Weights of a small mixture-of-experts language model, trained from scratch on English Wikipedia: 8 layers.
Below are experts of layer 3 (counted from 0) of a mixture-of-experts language model. Rows are named router (the router's row for the expert), up (a neuron's input weights, with its number) and show model dimensions 0-111. Each number is 128 + 32 x the weight over its row's rms, rounded and kept within 0 to 255. Numbers have three digits each.
After each expert's rows: "mostly gets" lists some tokens that are sent to it at least half of the time. This comes from a sample of Wikipedia text that the model never trained on.

# expert 21
router:151140182186157107132154108138120089190125139153054106140121127156169221090093113103065094120096198147172151115115119068093104118139108175088098163158135178129136144114137124111140134140172091100144071142045126132085092123111130070174105136109137099072120106117095090145102164109158123152122161145062157162071119120151126134138128087119
up0:137174102112158121129104135154142086142135097100127159142116121114120102128143109148102143116071120123177082123149095106081161148140117132153128116118079181115125173145094081117170070111066124115138180173051148166157084117154136122143141141092113109119094188135169130124159141121179098092131126144089175149120146151129193113158131111124
up1:093127235162167220158153096119140138119113143126118120108118101110113140135141116142081189115087100137111089161113167114029089176106183225132126109145125108113115187123157148084116159129116101131165111168118137125193136101130111102181134119155135115080129135112120122127086171070112077144214099163109153114115114112117130103085104121048
up2:146158157205104059162058118108100096150101084149100109146124099153094108164080076133085164144144186104114152085093112105118094109165078117156173175156145175142126090116103091101167102156142141189083143150149138128127118123132141121121117144130119161088185133175120112120123135089161110081100084114059194123146162132102093172129157140142
up3:141108198196142108136144095111158095163201125098133058107157155097123125143144101115168112099107056157198167136153199130114090140156095182133153169172091144121092160170159110123153177135176101127158083153081143080155086158146124124161116080151112081127158104130050103124120150040187112185092147140139134168167100132120164116058120095144
up4:132122156127148178085108096179107145136121117132109053154144181126100103141087073166150153118139191140139151166123103144155118088150102131144132144193115157098144090136175093093121125092110106170134153162064114130134079166172166148098158125112144092108067118132128131164154101082126118083127193179198060168108109114168132065155147131110
up5:136080198160116129183171085105100092219112092168189114135136152102114142082174075106124138104128094112179118154094098155138139143092163166130126155109065125121154120121054113124138182150157101110125149158102155144107171097118141097169131107151144131093121108142136166139127121130112088152093059108095117116063167181114111113126150065141
up6:118144149217182180161107092099111113181150151110113057131138164116066173101119081111095159157110172168157151189104069082088133145153131176087196152091132136166112137146119125140155150097143137163094071143055130090182140067116129160105111123204141179118098146106099149170168135104142076182130169157120151135110156137202181090107122108154
up7:111136166178122125152106131152104116172143098147156111107098108117174167186118141167135148133061141168102180102134111111150148146150097120084092176141130142122090082191113106179058081120057119078086091134154090100186186162176179079174108122114104105121082065157127130123102113105142127144078164157111119157118179119126069131094137147080
mostly gets: "film ", "but ", "television ", "business ", "police ", "game "

# expert 73
router:074137110161110134095171130175122083138109156189131109128140134142133126170075083167098135114107147145137115122105082103084066119146114159111183134114147128127118142118117083178114033101173084084092107156130189143125143112166165133101162197103128182092100133032116073150178186080109118138145166151133124093138177105143139100160108103154
up0:118115126157125099154192182148156137138162114114115072090121147118178119109129114206093192094092144175164156142127089136147136108116197146121124089104127147158157138131094096147125086074154119123112176140095057120185131154105167133098126155123135100148128125132159192134100101107213151153090131123167083142082201149141171111104094114111
up1:069121118142163151101161128174101156059112162124196088128124159188213100164066109170102109135122182112138097134123128113101141152102149118154160141110136111196176129118141070094157079105160119048196092137077119132133166103178176199126078201137125136162111189085155144141118181062085111135162127181138111142103086148109078110142065170127
up2:145133111184075185188147102129061165110110117060132160176112100088082208152142076102131142129120134111146134087094087149106131121119131128171134144143128089207117165126131182137135128129178081149060144137083136112082150103085105164187187179118123108135141085142103115079142167164166161097164112124076138164083079101166131065117152080161
up3:162117138178110157087109105153184113129126111121118108070167152123082128114092138129067070137126095182065094139109119138102128100132114174140154143126104146110151141187125147151177136186066129141170151234109124107132163113147094189144124135127140130122185141124134146100145133113120074144119165114188143137098140175099140152148150121170
up4:130179157104137035100113138149135077113098143178134134137150114111093127108079073155134138088129128127126110126132070077095093091147128132116190146122099083110153163137053137186108116141116089132115127102070180114111160174149121121115109090138134154099153081084114139192135154165092128075175141140122158123117132078187123081141129139179
up5:127079103093097064139156127106170132144154126127142117100103098111132152149179180097132104142111137096125127200155069139155087131158195137104097131146146137122123110121114085215211073146136079209075151231119085131066040108144090102111160163094117131136162114122147107132102101150104176128107096135094174083162166124149180137113114116144
up6:200129169153094167050168107090142129124146143171096122164149072176157132153137115170141124108071070148134109063128159134112077096103133068218116157132157120098113140093121085188102099078121103111123116194170186145122055071109207066105177124124127108139176122085137141108156143104137194151130120115141150129134149112154134102150120102126
up7:161132125138114111139166145157076073072157151113117035141126119103151102144088119149101117103140080112152138083166132103124106134130081101095116103188144105082124128053095111132213081106094035113106095150170110067125155177147111093155135142159161152157172158134122123154105131135135141080207130122142117102189159108057143086173164158151
mostly gets: "ic", "oph", "mathematic", "liter", "gl", "vari"

# expert 68
router:149102151138046164122161165125171058136069142159111095143133168190145143129156086149107073134139178127138087139126044128082105114109168139101157114193199109117126124110177169149090122127126117098149125125120169082177126083205076146125128163128098158089113156070086128166150151113102184123140165117092106118100127078166135158132106064083
up0:128118115124095124150144126224091137197154144165195182142105102109087141132133167172118084111106189125087130143154180131077085112132144132118177093093153180107105139124166153143108169091175140119150104048098111082147130167163114135097123117172122135160158073095180089179142150169129143114116121193131115108104075032136103120109130126042
up1:079113189105119193059156098145147073149096192135098168158121135106183126150106137160052148148087165152099119145111147111171126125138174198108128080127152172105079145188078146101128100189083085127125105171095118106105123071094148117145059091083122135116154161122149059157105133133104139126117168102105127148135150212065130201161121066081
up2:128081123208106193091144148140103139161153141190101132152157096101143114102097119062150123147161114071164095142121146110139129139175131175150104170125182142170085088141124131193176100144068117135091147071123125098151141134083079135212109126143048134151095081095123076130116153094153142114133136146163142113103129116150097125167086136080
up3:094077116117119095116116172112146150147091135102108052133125048127131111066161133146110175101108185158157150080119106114080154131102081142048174143154194120139138142148146159154125157141148124088114134098122124083146167093149158168150070130178093135090130142139175116191118104100094156093107096183132120152144101188161126089068203129142
up4:109138072169195146111100101118126060154121217160146134133162085126132108050095112133094090134111169185155120122091102080127134126109140144106113149126129148137141112161135192109089119127122150135133134137134137085143128076159106060105114215158137119138088122121110157162073120147141108095145074141092171154064154138155091201083104143128
up5:138123152117096196143184158095078099108067145135128116082128121115175114162159161141176137117103113158127152167158094122077076108048115183107027128165155130123142184123114163149106116128119109115159198158111115138127100160146133138178122079084129095096113137077113118163140130105151187083139144134150077159128128140127116165126163069100
up6:103150121139152107133159127083140139169144084173110135146151109141068106158129153167125130158129149148116146108119106158141119128134161139139175088108156099087108134171117114195128070169092166124098115133144115105181163042142107083120142194133056158085096094157132129148059156085135123136194193104109144092118136100138085091162160116111
up7:216093133080099119148139167203164114162106185092122142120111153141134175106168167155141116082138111129090149099099101098063147136079154115113144182138197140125085136122165155118151131112183107124096208116132140105157147074151121115121128138148146143156085156112138163144138155134128149116121152146100084118161134129143159116080129139034
mostly gets: "each ", "every ", "between ", "Phylum", "toward ", "towards "

# expert 26
router:122133105153155111087153068130129074174127090101079151104146109104167192078115126141112082121101153152158102152074105117091097115154132149130119113147164155110135137134158089144124106103167106076103102103047140096119085144140153120107135096121084094117131140152103093144130134076170165137055159170112131152132173134157111147135134144138
up0:113111132093118111203120184187131103110060132082104174105108072111160103188168052137108071114108110160125041163147114107171140128132077045107111165139146126141108172067192108117138090141132191155090163106095134101112115081141128139151117181073134099132157165148119129108087138146118064128185134118132162132085126168091067127093097110175
up1:188111106105153098146142150113163110119096104124120151131098124165173128152109153125162123172109143097138130141121113100137111066110120127130174140137161077112127181102211158136132135078132146129116112077090142097119189110156090133072115044130059161140190158155130062066126131116120128088177115166125112164098119108173172146154154088108
up2:199112200126142119098133129090161156088112129115103159184110102120125078100207120135131154082128155099151124162046182177083099110154103138128059094138199125092154166083146122136087110116108160111126079121135108159088074073055122138156140102139150119179108096189106146149127134091140129153167135147117113136112086072091143178105096163184
up3:126150156117116114113134112146142079128095168140124139143135128091073096107126157140102189173146205102191140107117155133137128141111153053158171063089109201102125095060133156139136164115147095150117153172146117111127094105131137138119069132126113052137093116164083097105200139122093132087132134110109119170155161079158201147130081166104
up4:163126075138135128076066076202134109154066121166138128163096090148150099162043137212143156089118152167119140183100111141173070153201157135144148046145107128123133168128095080104142135183141111108158180127090155096138097092140144114127159072135089133126122178166157149150149151117135140109052110129113157149108120090149106123125139115135
up5:125112130148083101118130140132111095153141083099112156152168065143106144152139136090128130129089142133136124114109140149144133124099147115069117143096155154132117078151136126114120089102109142110106104181114143128145141116062150129074120141138110093131178110049079154071154155061141072128132153114117091134205091137138090197098107144125
up6:111116093113114151128120114100131149106084193117125075155151078123180146107158125100175108171128156080175142087217100156160102169115160169126176146124196167122114153156083160166129152140084085114161115174092164118073149141161113126121074185106087116133148126110110069072124113136104139124094144146128103137092161098052102151149155114101
up7:186159125127131150146073103152115149124108139101124112118060068103137072128158147189060140132112153067164093094138148091133062181180123133165136070104101140139140145099113122156155156145083126085109121087113120178144059149147103108180120140156161122115100123141154112145112099116181178104093153136110117210179151125125145110156109116100
mostly gets: "\", ", ").", ".\"", "\". ", "\".", ".\" "

# expert 40
router:104105099128134129175136144197144111213113117091100090129162183134140132113128138144128088145130132108124113152168099131108078096198151132158110163128150203161058100131171107220134119093088126088116124090115142123117135116181107129082110096108122189085134165155071154174146119114102124151070119129124069137105088178113069166137164145141
up0:159176115174181111117175098152192124127115053155077158187179115134108107106121105096122088154156136169129057118143102179109075190135171089204092163140168090190138073113123085122163152145164050139117164111109141093125111195124133111095167164135131188107159154141115126151180072112065120178169138127166110068154111166132151133083127145123
up1:101090139140113073107105157152103074047155144157083141164139103166090092143120109108138138194122115130157166138149149114162087111150167118105157169112150188141070142107158082167150086089117165118143100135134078158135056116133191108131163176131168140110144069115076125182115170114134152079083146134107145159229070087091195152128120115091
up2:130141124105126114133111210143123130138125084173148109102152080132104091123169190173158121161103127085131123118195100106124150133118183180165087180168126175180094129168133121126072090147172104070121123132114143118100168168150132084139112118085112111153136113168067094110167109086144128159071158125121143125176106073159154130096130068120
up3:147151124093160138170152108111141142173141065103145079163119160138174116150132156179149172091147172104090101081158141163064104150130101096229150099071140158151185068141127102110061159131120059139169121139108130130116100117118118150116145112080117171161133116125105099132109121156065120175169146099147119157144111087182106177188136067133
up4:170107086160108159143188163193127189147153130103131149124159124086008167150131154160103179148161123106096121055087155090168095118101144127106085154173088118144123118152121141138160114124086122095081077083156116169140082130068105127191104158098141167119130124083119131143094109194133096155114184156128158143148127086102172113146113120099
up5:130129098072158112123088168158139101124145117075145137135106140166113125103078175149168113135154116101128107115148145097059127145108155119105157179088133062170154110161082121194137133128197134144114153137151156127105126098070191116119074114151119134172120151100105140060085115109120071157091196098180120117139113180168136177113130155094
up6:110110086142101114197124102177141166177114119163106160088176070126153118107166158127097126159166123074091175109181097145115120062130037109153161135123138106106149150144142081152122100111119098154110147168098155105150164109054149147128140125096123175058166096117156144142135112104066118146090149140112106093093120106089054198088170125107
up7:118134128176076162164160165097113178110207109153176129071110121058166108135121132098107097130126150096115093119063089185090087151129143087073154133173124146133089115087136140150122089150147135108145106138125117152113137108158125094082123151141141120120124102171147200097128160111084152154117066124094073080145175163145148128146198141112
mostly gets: "William ", "John ", "i ", "James ", "z ", "ara "

# expert 69
router:141122148151092133142099148106110124200117135066126093127147129136210178143148135168092082143136135169201091113119069124110129065110148096129088062174179186150120165144176086171163098087147068094182137142125119137152095156185118115167123110093140165107132111122117092160195142068180104186148111172122054092134105124133087091166148114091
up0:185120107123074133126171072052130169132131063110189171134079115173162196111143142111081151154157141168140113175183149090024178120122144123163120114130142139097205142101126141111147089095169150118140055109095155108120139098153107103128133099147155114149089125099178155143134138126139124154126096155066112172079111151184139093151155099090
up1:104151123114105165086134181057117158097170139142128120127160104199091121080187160177119147140096148166113087090065036131101096104110125099138106051129098147108113194170127123199117112120109096140154138128143159099164144124141078101123176092145170143137107187127166180160197116076086129116128143128170141145194140106100081178140124085098
up2:086140197116157193100068129154108108133077081061123111107131143100131099138138139108168136117129164195085109145096169151141107142150128064133126074086131128114064141158166116117096162187128120128188167115149106159053151140103097111159088150114120185105156144155096128143105139130116145158162171124174093130072100120154142139143076076096
up3:151130131114088188111105134148109175129125078056156185142148122149104135139102129136073072116146114126162140123134113123146159120107161101127086136215137158166080111157152169171161137128179120079172144069091132132181146111128131098124134121127125147073132139088134144092116145107174196214145147110159119098151159085157093119167138162075
up4:150097118092133159112152200137166153158111135072170128150090121105110127099134147126068111161096133109068131105135119095142098056067150145112116064154137097132174115144172162080067111110085101108123138088083182221177122107163114114105123094147089135202140059094149108127116140165125118133112127160153117164180146151134135136182113191160
up5:149134153119146131122115118121094156106114166127130154137081147133209096204078164195168120097132071104107158148150092116149096168110117114159096137061138156176131141180148177125132130094122104109142154127095117167166079146130173095133137078153111059081112199132115123180129058073136108102147164149144146104107112082123103119168173118106
up6:147091144136125123084107136123118119095149107125071158096053164143135178128154088114111112132072067127105127142137151121116167114085087111073145088209168099146143155107065129179077086067101119108115169162111144099118173119117079108165115104119094107066114130091144128141128136138113134161126117109097152070167123098155097147147144143067
up7:123107090081120116113140138163179163168139068135105178112121097102212098085117053075114157132140126128172143164120122116122107089128119143111133176099076145140158074184138143109182145135137110169187114080089105095128110151112063129136129084101087192165140156107174150107108132075174178190071134133153174109086082083138162131173109157154
mostly gets: "States", "Ver", "University", "Ap", "Tim", "River"

# expert 67
router:047131154099061144156120139098122053139161130105136059097117118087114140137103099108098100094182139120136137168133075162079108150151139113082157138133180159133096161079188139177162105094103127096162131089104178143103145144172167109100127152102081183153092120128102093164148089072105143195112144173108099081155154108151170108140149096108
up0:086112095154093146177171155099116136154166100108132144110065125079154156111189099128087101124193182135120168147094182105099153114123145204206083148120159156121113205092126152130095182058096088066129123113120116196088104132098159156150100129156045122123084102115148088089132130137108120159132062178091130086144128047115141112175137111151
up1:143133098114145115128120156102138128133138055134167149131145158094153146110125058088133149149147113145099097115096077159149138178147157189089070144098174107081140116141086091145186078141098152048114130142131115126128109111178091121170146084152114132119167155090113129140130093098124056121190081126093117093123095154135128168114167191125
up2:076175159094162163157106148137145142157168193127096119104098083121122146077078111153171076098147179117131164145173110141153132152173108165137136098141082102138103122143086093143115084063104155076134124136137144158147150180145083104088121141101109061123072157112121079116135105086098238127112125130128111166136140132121170180114090106129
up3:115106121106114108172179100111129127121142060136155183135133128127142092118095129105112090144145095082110102155113131097115137156137085137078147158124159129164134116114137120158133079198077101147152080205166160152114112149131189074135165189128045169102125125145158142143072133116131167139141189103122156168072124115163174118196102143103
up4:070129122169146134128103156097107100153130150145118150070155182105137117173136138150120141075124130150160139159172122125101104131143146166125158137173152132175100145081150141135090043171136147100124128174120115076106143104148133125140105130112130208108115142106146185174142106127131114195148113144094149145098207162197101075164110077172
up5:081113198161087112137123124156104158186152091151179140142110154129132195122132188143070105138171110200133111157129154116116125112147158077101122130111133117063105105111139167148142155120187117097142149144124116105165154134137175098156129122091176120153070094129126148136110149092132137138097153143140149087129119099128140103121132127153
up6:113120104091056123084140115162127097175104088142123126136112102125116099141115087114119050074113091159105190107133104079136107114121105145126085149101124167082101143068125139169135141124195082146161156126147151143083129111072162114120137103099160129175098120165110112095138103107189119109054107128131130108195116111106112118146113135107
up7:121088124159105127181109125148193150142120130122071066200099068144128158137071143142128101097126141163124116131137131152100146135116143095164143151131144188140104106144188098135119106133188135145093125124106171141147157078150120123100097152145062187140100126116149107120143131130118140149065045116162145137182094122181102136085152179058
mostly gets: "En", "sub", "Bel", "Sub", "All", "South "

# expert 61
router:111136160180089195130133164105113120160147107185138110140129137155148169138108150129113119173153150137155136109113122125098091154152127127151108137151179101152114200160174151190111106148156060105131140119120162111174139083117135126146190117115156163078124165074089080164148160069114191171133149118093081160157101098144106149192145125119
up0:124163051137174209123115130078149169176177121112101128075187187133088128130160123078084144138133078156136100094186104135139140146137146110141110080141180097166111135130139086137099164145181163136160130100141204084188094143180115156177133150187133154112093156065090136138177139089121108132171112151107148141120125141107080169164095076155
up1:213157077140128175145148122115157100129099059163128149137196154129117127118145123115124144156143106093072087127125158133117068141078104108116112122128094029103098135141177146134131107165145153096177110154202130163138059096120108160134126139137192163081113133080137117169103176090100160127080140108175086171124141137151084157152066207130
up2:176126105146158167159144159133076109079105113158094163166174103187090164076125117089141121107171138088140123135133176155126130126115104072122153187061151114168134142229166148167109089124102102111116101149033143112152141095099138182132124157141093177137099165120128081148172124126131102082145090163120129122168123159134156109205121157130
up3:138157136118150144129137146139123143174132177134164118089132146112068179085130061117124157139084105101089127060201110101129131161165137134144136119140109085123130123144105153130198129134193106125143140126110130137157124143096120165104163121109142167170207074130096121181110168088134167117135103127080150146141070117157117165133147141095
up4:137162136135108173122084094153122079178140177138086152105138163207114148129122117152100201163120137137166141149096148139176041149106138123167139107077134086181104156164140119108119122166139119113120120164100091121110142106111144186152163166120096187130132078170059121188148135138170154124139148119103094117156083097098150142103152156126
up5:096143194212133115095094136188108099113113101234122118159126158143059158134122103130149175173183102127131110142113162121095126150171110133153115117160136147175104089179083110180127149119112160103134149076106149103149112140105156139108145129139117113124138123105085107131195126133120142131138169130110112113194135043141182187211137106109
up6:150115077128080143182208205111104139132137148103157132144104150125120157042165097137156140132168114135153156093104070128152154160123143114162145162155090070172125226082123186142089121086134095024143131135111137129132096121132144179176163113122169134087106128147152132112186162127114105141095127124115123166173177132129093069150087165113
up7:127097133115139148101114054123131180163114179158158117140086123199120149149148146155147042066039121091121133170127149135080111144093118105165097106140146137085161157114162142137137178112170113122126132142198158210147122162161155090116122133107136139172136141123127105171157096100039171145122108130067112122148116097141105105124040168074
mostly gets: "Dr", "Fr", "sq ", "Pr", "km ", "Gr"

# expert 45
router:066131156167134117107114084161118110185096164102141078104125154139169150102108140142103128089160150123152128121092095162099041118137170153109149169152136176074103122133131111198135121121128099061144164104133183118167171117144136127136100076058076151105125165126089125211181192128127171161104150188100052100135075156147099080152137102122
up0:157138131118153067129139095130141094160142102110083090178150118170161093083160106103091081133102151108124146148122187080089114142109177083148112201178091132081067095122157157120103125201148062179160135186110085141095086107132120129105090103166068170125113114175101081127140139174130126105173175158096145137118060167167138117101117208120
up1:090129156174107127097088071087133137159091127056116104090094137120111122159160145144105106160086116109141108104126124167145094078116135110122157159149118117110106101086143127177109052162136120095170145108133186105047173128127114141188159193138150138125135176126152213167088165155124149114169200139114124122102154119171108081128131077135
up2:091138157143150107113087170136167114142061160090154156130194097113130164203064179139154101129051176070119129198130085116166212102145136160087141158113089147109110155131142076114075165184115106159101141145129137118083144118144119175119118158053168076063177056084141131132112166096144134136161169138089120090109183192109166147137120090176
up3:115097148116095143095134141108138116192181094177180074146126087163166134109116164083085084135131170162126148167149116103143112126100054064152153169142108102087081149125129165139201084145129195085119165132053138078130144131178147177095157108109155131093180094152148127075160098109147199146143097093172111168118148126110111120168086146172
up4:085131124130199107082116169123139114167101143145129082138166179180130101163094103144092140117150176162152106122216105132092127135132159123089141114114110171132125187142103120150078063131126088141094094132082170146175104148125127117126113134109164088100142132112097165139107097085060114154124118176127129090087099074108128141210188088177
up5:160126122114174169148105125167114102235153104067173075155183114122118150123162122144093095173143129067126135129122109165130115093122049160059120174183167151092083148148151144136095155150149120167150073108064096149122097138082131072093169081157100131134177134131098124071135152130072096136155144160044095137113095134132152181081155113150
up6:142120159141142064091141158143124113111120181135140127148193026147151162131097129120110128148120122138137132138131112094125121182118169097119112160168121132118176117112110159073092104096161134158116105122189123127145152126177112195124104157128093165172149121147114148133183153068156108133110126168152113103140172120078213129139104074094
up7:116162154145155155105117123128182154130126033135052138113104101191150161165154119092121207095154136110167144179083121063136094036166126135165143125083125120068117163162113118175140119202147127126129122100128121134143192073206121145124100091090108175154104091115166093130136085129116131168136106155075040165162141179127113126131127114088
mostly gets: "ah", "ich", "aj", "oh", "č", "ai"

# expert 49
router:081132114169125078118132116150163124188150056149094098133144188166089197100067115155123084170120123154149135147098106127073115094190045107090125121160127151145124103150157059102148122109098115087126118107126152108166094097146137077151138159132092144097101134163064108177144122058154179151105181119102117177090134138102118136182164109090
up0:123137164161147139172098128101155139178188093089120125113141115078113174158128125134116134166164141104123125096079149134124104127109119152125145092170114181136122121114115105109103161115092129115155183087167152096102089122154180109184169140197112092187113073144116123123112142106148131118105149087127101093111108111085113109117130156082
up1:137105097125126173135104148142102161140159112120166193100147164114119176097084118154145118203087145121090131107179124075144110118153118131113104079125135118163181097084127132127142127123105108151104172141125114115112107102186081105057097086170082115109074121140146138130128135118125116097197144119050133183094184077164210093108137089165
up2:135119177115173137119164132119147125141061094160131111105163123196134155154090106125134155221114129129163069080192145147109133140164073081126111112086088110102094118117099095177123140110132141103108159189183068083147103151167085139158109119154127094119103131168087113134151059126136102115191111153127156098106143117146161120150143095153
up3:143146118123124111103205115117139179088125095112213167164123147159116181117113141127106121148115110149125129119049111116123143099117144105094206132087174083083090159172112130101072130157108138072125036118114117135165151097157116096098070149119119136097132105127148102139049144128184133157160153138095066122142139117187120077161162135100
up4:122115138114134170131138083099118113152145113152165178117100137132167125139137120180083158156188185094075125144123126133129140111163106078145096138145171138099094111108127134126142133193103111100117086203128088145090111168089192148136166145167146105108110070124138183094174103150122137148104143112116101109126158129086133146122121196089
up5:092135104149129121154118168132132107121078163128231108096152143132108145130137134136122116123118129108043148144094085132077113143087089188141148143143052126119135139124087161146051156196140148156069136125128148149147076137101156169076133120134084127136135186110145133123114146078091137122188104112143145122106144154206160102103109146139
up6:044133134102109074118132112124143132191154156187108130187141163112099149147105056169091104161157093139167160140097082080104136089108133156085062101184131101151174083157123134126149122153130105198112135099148146087089164090141112069144112120174112108077102166135123123144125138116154117143108168126096086143147164137150126097155105144163
up7:071136136181111079168100142129151123183112135198133117161083121095146101180202131194113119160122094114132119114086180147097160147114105088109130124155131173119108197135115135075156119130194118128069158142127149124138184159118202129106113138159144189073112103093095138160123147147148134158147111124163092116118157092079124075091121122172
mostly gets: "when ", "before ", "After ", "until ", "while ", "During "

# expert 9
router:133061145156097109154147095180192072176131123103109095134155173150166094136146099179115106166106160085109069114176093123107133095182132153164118179129178156127127128088148119168115089126120136092151118143081146087128137064171178131130110089104140180089162172151102136183117138086134126128158100108128111162113069137149090129143148125126
up0:141115137076141115085149105140114062153111163147130134103098087111146073127157115124144144106140134096154127177115116113099166122100107099129132097127160142104168140094167050163098099116181131131190124083073189207078143167153115123072123122109179171114194180113180107147076101200145107112088122091159138157127121176182148110166144106139
up1:146145112126149063145130107195145114178117162196136090109082131097177139154163079166169164166096161149135066146131083100113099109189142183112122189128172158105161127132164185088127148113128103108144129090123162174116118142184096107132111042123099071144168164141134111166102164114126095105094141135175110156155100126142118147114101149115
up2:168143093125140131150102166167132151164152148059156151139105140164137148096147115090175160095109162112193132141124071096075061108139106107104112113140120138081115114121113151145150147080152112122108107185136100112104181170125116149119111117169139099133139133093146069205151136158186077055184132116132114110136155099138171150137075123154
up3:186097079139105120160162132138128104165130088121202103149141121160144159082102146212071096165114148133065163139150144121135102213117119133170134139120070126100120086163078161119111157116159159121153084135097144078154116112126120119142125086098072183098140121149121071127115163112059147133101153160133183168204116143137140145109159097150
up4:106113078165190120122116101132076161154083120103129109089083118151161089098072169166140165158090150123139156115149153154123101130095154085121123117071128138132115110085151039105126079149111178165103176105081152115089139060152180154144149099080090101142083148122157163190078189105130134161115085102135056141131082163095096122135125164090
up5:094134128108142130100107094148111061196160129147158084099160138116141087097109104098209105152137142114145049084145109121142090193137104126144127132076097123159193088109137123164117090113116201124174115139118127068098090111156107115157143185143155102072095163117093204072117152078071139045141151109171161140113081110110171133118136136127
up6:140110150155155143115135110162180092094089136104167095174157208152136104152137082137086143059092110087094152155115061116083120104185091167179170094174194168090038093104144139109040063167161132058145167097136158124171128102091144159126101150084134153101116110114095126184166158097097122111141143086123209103057156126162111088123143159134
up7:157116166154074144106082178133175162159094133170131127130102070138099143098138122081093157102126187107141136130151129086095109083107152126173062105163102131106100162131182143145150125129122131094117174119079144131069134123109131153082204200091178100117166167147116152139171145081157124152182088148099092113142108072178142124136157157088
mostly gets: "i ", "u ", "ina ", "ai ", "ra ", "ana "

# expert 52
router:149121081156126124173140126171118099156104100087149076132102180129186097122136140137097078126121168087094085121168134140091092138153138112172118168165161207153119142105150096201159082147107049116152138147062128085125103088177098141101088091134120200119115132188116147184144148123134126187117103123074100151135078167125088167098115144112
up0:179085134122126154196144103130120117192120143127180164089144146150123113115102161138035142133089127130130130055174109140140077140153123108155144131135129072110119107111148176153126148066080111133165158160045157134090111132174144181077152135110102161090102170096140157121070199193129080102105137136101132079136156195142100143113085094109
up1:129110113154116106205144095154075120181146195081150111129169142117198080081168088154120064105139083144082132078166100130145165105151151124190121138171120146088136139124169145111146110123140091145128115082116163136098160138145162110184076088129109128137203116099138180039106147108156065151127164159082121157177110146129068115068064114098
up2:136117112103145141132182112131113127115114104142189114179101162164162080131140142154179141122079167131115096180137150097145027184137144122138149165179137101107132165098152168079097123053132155152133146130159116167095223170135136125085208163135097147111165123144117114154114122129092158131115139163149142157140113153168054101135140123128
up3:095103116162100124137138147150132240128131114115129100100146117159174101114178082139127154152077076131085083097145142113147109099144157095168125125132124168103110151111174139130133087153120086132089139114084113140075117148147175158129123095135140131150101081139101120113156100130093074174153087149068110099139136164119109110089125102121
up4:146141086066157114139149150144139159086151150091166107168085097147143142149175182167093099137119153065064098097145100183169113132119156170171130131149120157123156095165146098123116046186068077112156120185115127124120094150116073141120133148142115178167131107128094121128201119074043100074104049146151160158143100185147137121187150147120
up5:105093081121138147155119148165159065115144141085101125113165131159116127129115147101071092166056112188124155157150130101138116157189076099120083128148192132151114085071091157156119098156101078154105154122090111062137163090126112140142084183151091092093103165104079164108160189183125123094137092089137206153101108116088074151103121103130
up6:076141063136141176147105097101141105117145090121157096146088120098118092103144123196146052105087124142100120110071123108206118098154094165138167090081131048143110151153135101102132141127181079114084145141073123146133156134124153140143061189196090187118131149121142113147131176097121116074169115126121047105157146116105157141118114109180
up7:146168096188126118137127140132137206124147098143137124147043130146089062111076069141106112049114148075072145142150117185117066201080160151118137115170145177126099100122163088193130129117045127101106138083105154114165138116190113149140153174124113114136091153169136122143129138139085182122142125153129145143105057108128144094167127145125
mostly gets: "John ", "William ", "James ", "York ", "David ", "King "

# expert 0
router:120128114164092134146110141154165048176117175179104072156090110161189107109083098140128107139103141116157077080154107096100116077127124113182141131179147140135095153139188108109171118091136141126095172105111162096113144075164143126163145144084113129123130168056114086119137145100163121160146169153113128121118124126145105113108122097116
up0:167144082164077133154169074128128209102104143145142112144097139201099108120110109150129149108120070176106102109095143113131129141129112121126129122127167153106150161119153121174171081062173138080129151092118098089064128119158102134174157145157100088152107097117137070127129132086210133085157152135192116096066144179189123113056117100085
up1:140159107127112091148120189174148139077121149117148177093101156180125104225152112119129156118129075106088141099159091131101076139106166135101094123113106044202106122144144164203149141094141160136139152160124116133148120074175097107137068174120047136132109139102126108120169202137069085071175168151125189119151098124161117094198099102104
up2:160108116148119159104115070081072095123096088144117136094147103151144123098108118119117167137067133171155081171169110170168102113131141104134132079094078161117088165125187158163184099142090073147190148095098199165083182053120150144158134147103154115090192175164141108085216109136082120103089161127138105130111191169134155126144160102126
up3:138154168144116143101144116122150129167143161136152184166142139138150059079139115143093098126103194125110153088076135156140104165115128090161148069162136168070139029120122074074203138082106138151117140171127075106140156122136097092081126127138141144123136133120129123129164116073113102093133168111145124115135121209155081113142122099146
up4:134133096190128123147108074070160100181119177141157125128157081099063128088105120069152139180119170178151129114112168114108133159190116102060130144193126173093136116172130164177091109045124120062115161163071117089175137058126211150085105189129136162132084056130151146179129130095143087104154097161111139115139110126163122109144158086167
up5:101127083119110140124116138142087126162157155104093091162164110144127078168074111101126133134174148129117142166128111092138144159134120125128133056165116058135157152137089121090109168117099132102205146155059200117111112109143116121110135138176179120108132122122059113110104129088134142037119130058131157139160185132159172113140163105098
up6:127105151153143104147130177142102146166158166110161134091102100130134142146070131131134102192134193119117118077076154136117115110079134081165137158147119158174121178153181090137154107077105046137137109094113132104110170031146185126123055123106172106146148153127106141145157136128152162118136116132109085091070107158068133130096135102126
up7:083152145067119125142116113141079049143130144133168085094147159101186109120143071169165117101111169128153132171135099114090164141093122060126064121167148092131135167119207134088080107108138147134085149127140120172116149112116172086126094175126115094134129174097137051145124121141153091117150126158133062094153135107151077138123193128146
mostly gets: "|", ")\" ", "vocals ", "=", "|---|---|", "|---|---|---|"